From a checkpoint of a small mixture-of-experts model trained on Wikipedia.
Size: 17 layers, width 128, 6.86M parameters.
Experts: 16 experts in each of 16 layers, 64 squared ReLU neurons an expert, 2 picks a token, 2 empty slots to pick.
Training: a variant of Muon for the experts, 499M tokens, 7612 steps.
Below are experts of layer 13 (counted from 0) of a mixture-of-experts language model. Rows are named router (the router's row for the expert), up (a neuron's input weights, with its number) and show model dimensions 0-63. Each number is 500 + 50 x the weight over its row's rms, rounded and kept within 0 to 999. Numbers have three digits each.
After each expert's rows: "gets" lists some tokens that make up at least twice as much of what it gets as of all text. This comes from a sample of Wikipedia text that the model never trained on. Tokens count by the router's weight.

# expert 3
router:498556524549489467545419442568503445524484494478530477424429462577483437602531614515480520476460585496542489512501510421466492588513463519471459565479574461496524505490525567511530575575448482
up43:480543391515422451543466456489501533513448528528553498387426509523419430525453528522450586493512416523462528540502436465533529467399411523500484584495459506405487432505468592598537411396385532
up44:510532442567501528484483509439461500485491578544420482423466499614544496455636512501549494472452524498615449530508490441424519375532481514499513545549563495418512611528435474401471513556544476
up45:460454466583450546397430436541461558533481562437556484448494541531407550465471482483474521543551450485551427464462519485493496492434527609517459512456440506483506518519572462532545410448520590
up46:457572441609447534542557470579521474430530460506522469429399482547402450501533503619516482496545505530539527465471500457533577526475500433444434542506551511489480580505433525498494451518487550
up47:511544507498451506514503532487522502481484391442515570527519454519365517538515458589474477442539530482538527570534479490498411524476489451611484495614537538541433606425483454524479472571474539
up48:545541455519432509570471461473552569622519533498438511533386509460476581475502565529507546492446407520491504570483448478547503522587486453510401551494483522416422493507511426513554535565584494
up49:572452493462415526524493493546476370547450568413545449468476450491590421510464450513470544547596503510449566530545517524637526571585471430513430501482494547432407570530481452545467478433476487
up50:438521495522473453551495603583515563579467521484430469496589515560519541635442419410571572517526483454479497475435474489488484490578542538514464539459391440430454503526453486483493472506431446
up51:484503442516431414549522569478456575502535410482539457498479491482499493516500489518515556514456479490517552582466421486569531463500546492585493425427531455534511594520510463520474455564596537
up52:554536470488537540527432502486520589445505452463609415429538546525522448605543567582443448518561547487525454348524516521404494486504527427535525468535495496427444522491461555529569423483440539
gets: "o", "an", "a", "u", "in", "i"

# expert 8
router:451507451474507431455536405419503584447419472467463576560611430508480515411527528537482513515552499535485475529519419468388461567530412531384511458484524493455518453446494556433485497497481473
up12:503539508497416364475535515502513536533540468463472487505531484421533451463408470526546557544634486428476519508523479535544424581507512629383531496535416534483509556515434511450604555464577522
up13:518507448529490552475450467563461498571508384412540533470492533510510516443484598512492529458618454449501419578469491523522427445454547480534540500474546441472563510437570560485485587533488531
up14:525440450548496576546610516545460436473521543405465526421469452491553461429437552571513457462542504544522530515478566544528569545508444456490503510535493440409545567443520479472450474473439594
up15:472489537460425502559490602377542562405525494469508513508458539487567536462513551607474497503545426554497493572446527471550517502560515360492510467522470514391458499550548459438529492421489403
up16:457586499442462551481506508473436446427481539457390616544430516541493443449511550568512449540481442472559526567493484454405502516609529481483451552511558495438530504538492460570626501542462603
up17:496608452501466587453484424522537512447481493454528527385447467511466495454552596456453465426568532476581524500540455437545662524555537491445463517466527483599473453490492459441481576532437474
up18:481506430419449511488554497444483522539563453475483546540558500542394533500539434532418535571485468538521471473553520502461584547511414418444462539534528601447381535439489559438600520469443513
up19:527528517492488517503591504509379519528387515477505604536525531500519585485486544509561552473616527579532454532499352457484497626527485575420441622529490440396536542483483424527487508489473480
up20:505496545464533440426628463492467575560455401572372570543584491477570468512537548502479532511565556451528564533378457507487511613469456517427418394526480488563455544477477482505497442527532449
up21:480445511482404503518613430497493470519520481507377576545443476495454581477477532550538428444612516500425487540486466530494536492477517440488466514488534608457452457551622600566546509475572542
gets: " and", "'s", " his", " the", " their", " her"

# expert 0
router:488513565562512482580490544542485510539486426536533513501470464551539483486460506470481552544530491527467499438484456533459511572469476518499498524498494509504585561471505457506515504506547505
up12:524497566546476512529519482441492519588523471519540474448415547562504422602440517441587493504578524395492582478535489529524459482499532475562461492403502487452581406519549554504476496460499544
up13:504545538464479463576492418585543570447520414450533479469600493537521493511479474487501541532547449492462574546529395508543443535531390459377418506535561535499506470504506515520480463570537492
up14:529455523440509482524612484574521477553536458514441472522520494532477444472518550517391478406499473577511423520451455459414509539511516463618467525504471596478566519473554483424558536423485470
up15:541538513499403426512531526510493429526446532487442550481532537556556498440536481457448560535582561554484364526504533593431490525496474510465433386593403513440576607485557458422399474494479505
up16:605440527489465478519465495574553481496478537474416432505536592513431508583472547486532453472507502482434550566424437480499461548434349553538440559415493542556526472481521563440467473474542496
up17:468503507524520533419576360541501566488494526476398519439430484571429410486557558480440516605501421509576497556471470540442487545534550462489489434510565537508504600503508442469448474456501477
up18:543412480588539543441447479553507434503520545533524482582435520446477520384577519581528522514476520498408493594471519457558532459533532491539575442432474429443440522551450527499454495464465508
up19:492530479542423525492476515451434591491451582500545564545457519501482372423443515415501544377491405478469509504473443507474484444509508601574562499512541641570557515542541504527532463453522489
up20:591553530526409426495403523403455543443573439500513571400460428549561421432474575538469546487560411495480541548530545400452520600547475451486457612418465537516574589523467519548508449535547487
up21:567477428470538498449459535557488441526513487503457503487566519451478573464513543470546501489482506427452487529412423474395455512535424515546526582496496454580539577614556390500505535537497519
gets: " L", " H", " S", " P", " R", " D"

# expert 4
router:495449477527440548612609500598509508508527498511526488459573573422465535477455517459642467527498425513526561525486450518547542438490520474575386522394540460503491568590506453565517494560458521
up43:521581490495540470454592485463428540504521576526553487533519450424499493600550474423454554458455445466456471544515571487444529501542456484532401467542556526502516517503512523424476564465484497
up44:507522551395478539494473567423515469487490572477445550531529543453410455476531504497557503565445471563519479505549464513464553516577479447462534530402401461445580499552470427546558475471552585
up45:443474579489489542490432504551562574542525546465548531423476479471448469486505474511373506588493560483456448531495560448504435390517451462485534502478475488380477541474471442489508513500406484
up46:491432512546449442505593505550500531436485573510469495516542526424497458499441437464414539473486432391543422514512490558404392453523406491596574464545595402415475511456526473460525532565447510
up47:449508510544402471466507444539420418482477448481479493459473534450616472592536486549502543510565538441467503476489449485581448469441584518490486467569570514523477509474465493478466544534478503
up48:510519470471567399463536448572471507570500498532539551483446509547504382495548465548537447518472474578462527505444466541591581501478529438471483500469458507562509508483503496508558556471544469
up49:536477549508464420405482511472478535472449442543533571538500513457533491432577456517420492481258516532549522568504545569476507518569466531487510536508596473556459490493492506461554496510505448
up50:526505443491482543519478543555503510466441503482394526491521476446512480477490498504586402475555455525458492516564591421496546563530486556427443470478475508512507523518493418445434554408520449
up51:482509533515493553438513490562554497473525509463457543534512472452419560579453500469451470458541483552417546579478551529590565509440396471475505488492364474536431502505519435493450495577449512
up52:509518498527428541495481539462550591398512466567507497571540479497555513586516449458513480574564464523477570474513515452431501499577507458563510514549548441477502543446600444486509422542430470
gets: " | ", " ", " (", ", ", "1", "–"

# expert 13
router:489474401498483537496496537451563544498423486356478508584526454510501539449603504478538496496563534423488466580531592484481455361510518427537510481500464525535511484442425511506606513455478543
up12:443496505467534503450447538549492532595425571368466527555470562456482594431523461537438538426556410440455566506534506537480462495497485541553480601530524578542530492475385481501584553493456580
up13:488444426557563487519448568469469458472514502385456529546514512515512598542532456540452444571565560573506491413449466496457623511546496485536493562532497528465509508480534466412549509510533570
up14:421388553548492496502505573518493633507497424396504477446554486446552539496578551461479551495400496451510481477545534459449484488478477470554591509455513537536528450483481501422505400544512616
up15:460514493514489542512547452522406366522584541495495507518484457518552408555509647526561394459489557582504570466576460492484469410395520459500554444531576512551501508455385473457485446517466548
up16:486469533524486534523417590412472528466541449457445496474539494620442448500460553441527518569571592458507471499496529456516462481471518524555441492506475414528527546493494425383509435525531570
up17:509438556494401428536484515523532612464448551488514450540626548554501462470490485532514447435416373534552435572500518506476559479565420582542482457474484428539542485498558496438574557548510504
up18:491550424497476525513487494641534499446484480479456465474487481516546500460546625463532573454596451550452592529448541549452490460476425574585553529499492410491535407466447395490545553509460497
up19:511556462504410546512503461460516542498499565441463379464512553546510387442486485475556416565452439498542399526415469453445473551540505560483543580466487506514456588465581542453419424337447531
up20:472429487606549511505533436464539519510443446418543564470552595637469548482498509531459389421543450464563533539546521528483470505519468470567493485602470496544514597452582394444496446511423484
up21:534470551493438527509489499422622492512510510459406552495510622522542365459610512492526550463522502528488483454498398455479456464531437570570524533533511532560491523502513470489625493465603457
gets: " to", " in", " of", " the", " of the", " in the"

# expert 7
router:535538519382503535453501500393575549492491583487500501462497463498423458490488517514467470537455541572448534409575538578534476521526510547528531618406553514568402480537512550450490540496591441
up12:508566491393526476497529451591420437584494547537513529463353445446469382509465555585431456468527443540498421502574520506532522429514529451479409543514521516472406543624525500523467509481539492
up13:454493438440536532509420583474469530466459588392518504545514496490474455563461571458490506561445462462501550465455461579535482438584531513464474530505524556480498549534414482513508427489497477
up14:655511539439556476436484504511580554431388494481545530498491467461494486498457479448378439452557438540495523558564472519498515481549445431472447541480493436545434558523490512496493461480577521
up15:486521440477487391368452446533562508499538536471529492581524479581494506538479574637544469521479613491496491476558507394458548531562462499482423526555496478488565455531507546513513483461611436
up16:525519566424483549423491495436517520497526513521544447477593512527483495429475574467592419445585558478504440460602481562530419503537485495463446571452492597546502536544455533473435552614464554
up17:485429467485485475438519459552541459546476504587615548444424532530548490523412571550418529515620516610450415593515499495471455495530502526492451499490486525487464558590460502554436533424505558
up18:557548466449492576505522446513420577479513529482462446496511602463468557502586507470504474498535559492491506465575495515588499447475490443513454579446540489480465554549454418486478531616465509
up19:424540447492505497453459436463491552448507493439522483504477570435527441543485466512498554626574554634444515485465472460466442483479541504532543479464545515482516528496516538519527434539512526
up20:488568485492411512541531502524537473514522515461421559483612494469583380501445484528542454504526508586473595558568494527569480523541567525452503424481442489513364552488505508413477451536571513
up21:514524517495501469475524629459435496456453611469504527602425540578369451549453484535518498465494458550476448525411534430510457477493526472505548496447534490444454474552545446535511515515476534
gets: " |", ")", " |  |", "==", ";", " ="

# expert 6
router:475480569518397583524539491573446483583624457534523481484449525496497553435480483512468557453470567512438529573443534470524489451520537453510599481492481529515611502581448417540433443531493472
up12:500427478401465474553553410495461435510607488463523484459402474494549474477560449495487565422552471539441572527434522482526435466532395489519460545441511586509494501509534461442509435498475533
up13:564530442440427471478474528519470506543500530480448469567529483449464493491526458565418566460406458471575521591456514461465474484440584554537528562553409555485531582490445470622383442489550554
up14:595468424485478542430449483540436512489579506479439486547554575464525553482642533500523507562493537494440540578485592414582488424471471537527487543430442529601556498452488418451546554474486544
up15:617483503540475622467574505475465522462502469415532559539412428509420500487588465567468398456570474522520541550496555447564569578520532441529474503450489489457501464522554497534442485486538553
up16:480488515443488465397531466486530491555420529457542489491462550501549512428447532522565547403590429568423461587493498598507593546510486520539408501433479417375519517488475469502500494544375509
up17:532532449498505526512497527509398466511566400443474459569506584555442541522498397536480367377524483498474467439447580497539499577495449460520496467562491590442479534558425527462572536593527529
up18:569585486447552576459620475583463455484558494485501513482443453480496428523635605518489451510551602485375546595558485492492539423598536463487447473449454404492528526536394551483554466535436487
up19:518525483455497532433402484426439493477482539498506526480549647526492463446547527573453536474466409623445498504582488489494542534527512388501579460487395468477535545564533504491550459505457514
up20:529529469507437508477480544485510585460508502389583505450546486553470573508557478513492525490575470501574607470531566398538433546553527451493490415535499543566478496525471439475504505575544556
up21:503528502533418527414577496480483531454497447473428541497379577536494437515555463498480504587522429550534485530458568529475495488525481507443475493412547587424526569484467518489441335403484588
gets: " F", " B", " C", " N", " f", " T"

# expert 10
router:537455452435466418400543486423591514473455630458490455542474530434475399516475560625454488434479517530489536516527527466446439496510423500482538413508483465433461596473547544438417496498462582
up12:457485477494528514471508530468470512490475663472444475486534544373546492513541563531510510484419465504489567478528601513566475461495526526518520475515523463485387588562527513512571493569446494
up13:474515492503423559529528598472477481533407459452497444528489537591585443507459549437456519490488492502384588557497481528436449476491511545626471603462481513531450597463561494544466466486543554
up14:485516538576524449528579516465490539519556470536501582509582422524499555483452476540509465611497498452452499493611550453459524538474485530532450569512488465522508570529549482285533598495512488
up15:538496396535424481579543559572572435395617465578459446571541503451527403536438574506499471480528506536596577460445500563448575422461537554523478532561511430486496534500471455469467445508433515
up16:554470432474470489554632491448464450508497445437479559556515434523467545513518467493514496469472510519474496479535558447488433479533540529403470550498506474453477495577516429479490484556518546
up17:522463474476487542563505463477466519504508505443617520471507481543452320508540587508516535525511423534553540498485456531493544461467394392526470508466403449506489500416539546452454580507487497
up18:504424427449505540535495462516574545499469459388543479550461564544473466549502504503469534435468498597517528492483462517477498498461431499497385546542496580402506666409441538446477501508536472
up19:470562534558490547528502393537531526447524386581551542454578456472428544416401588485550447489589529534468431476549541523451410502458480479478486524518426486502523573524471465467547465490419530
up20:463530448488434461609444504497487537456508482490604495438431571432412479517476561537492482559585431516501456585578477449524566584484446429480482471593491550505509505507541575490518539488500495
up21:519427480407506539605481564542566589515576508504561449567541503478587479456469475517534432459475491488408513505454443449617548559507443569513519514414489534418469527492502518457526559561499470
gets: ",", " was", " is", " and", " were", " are"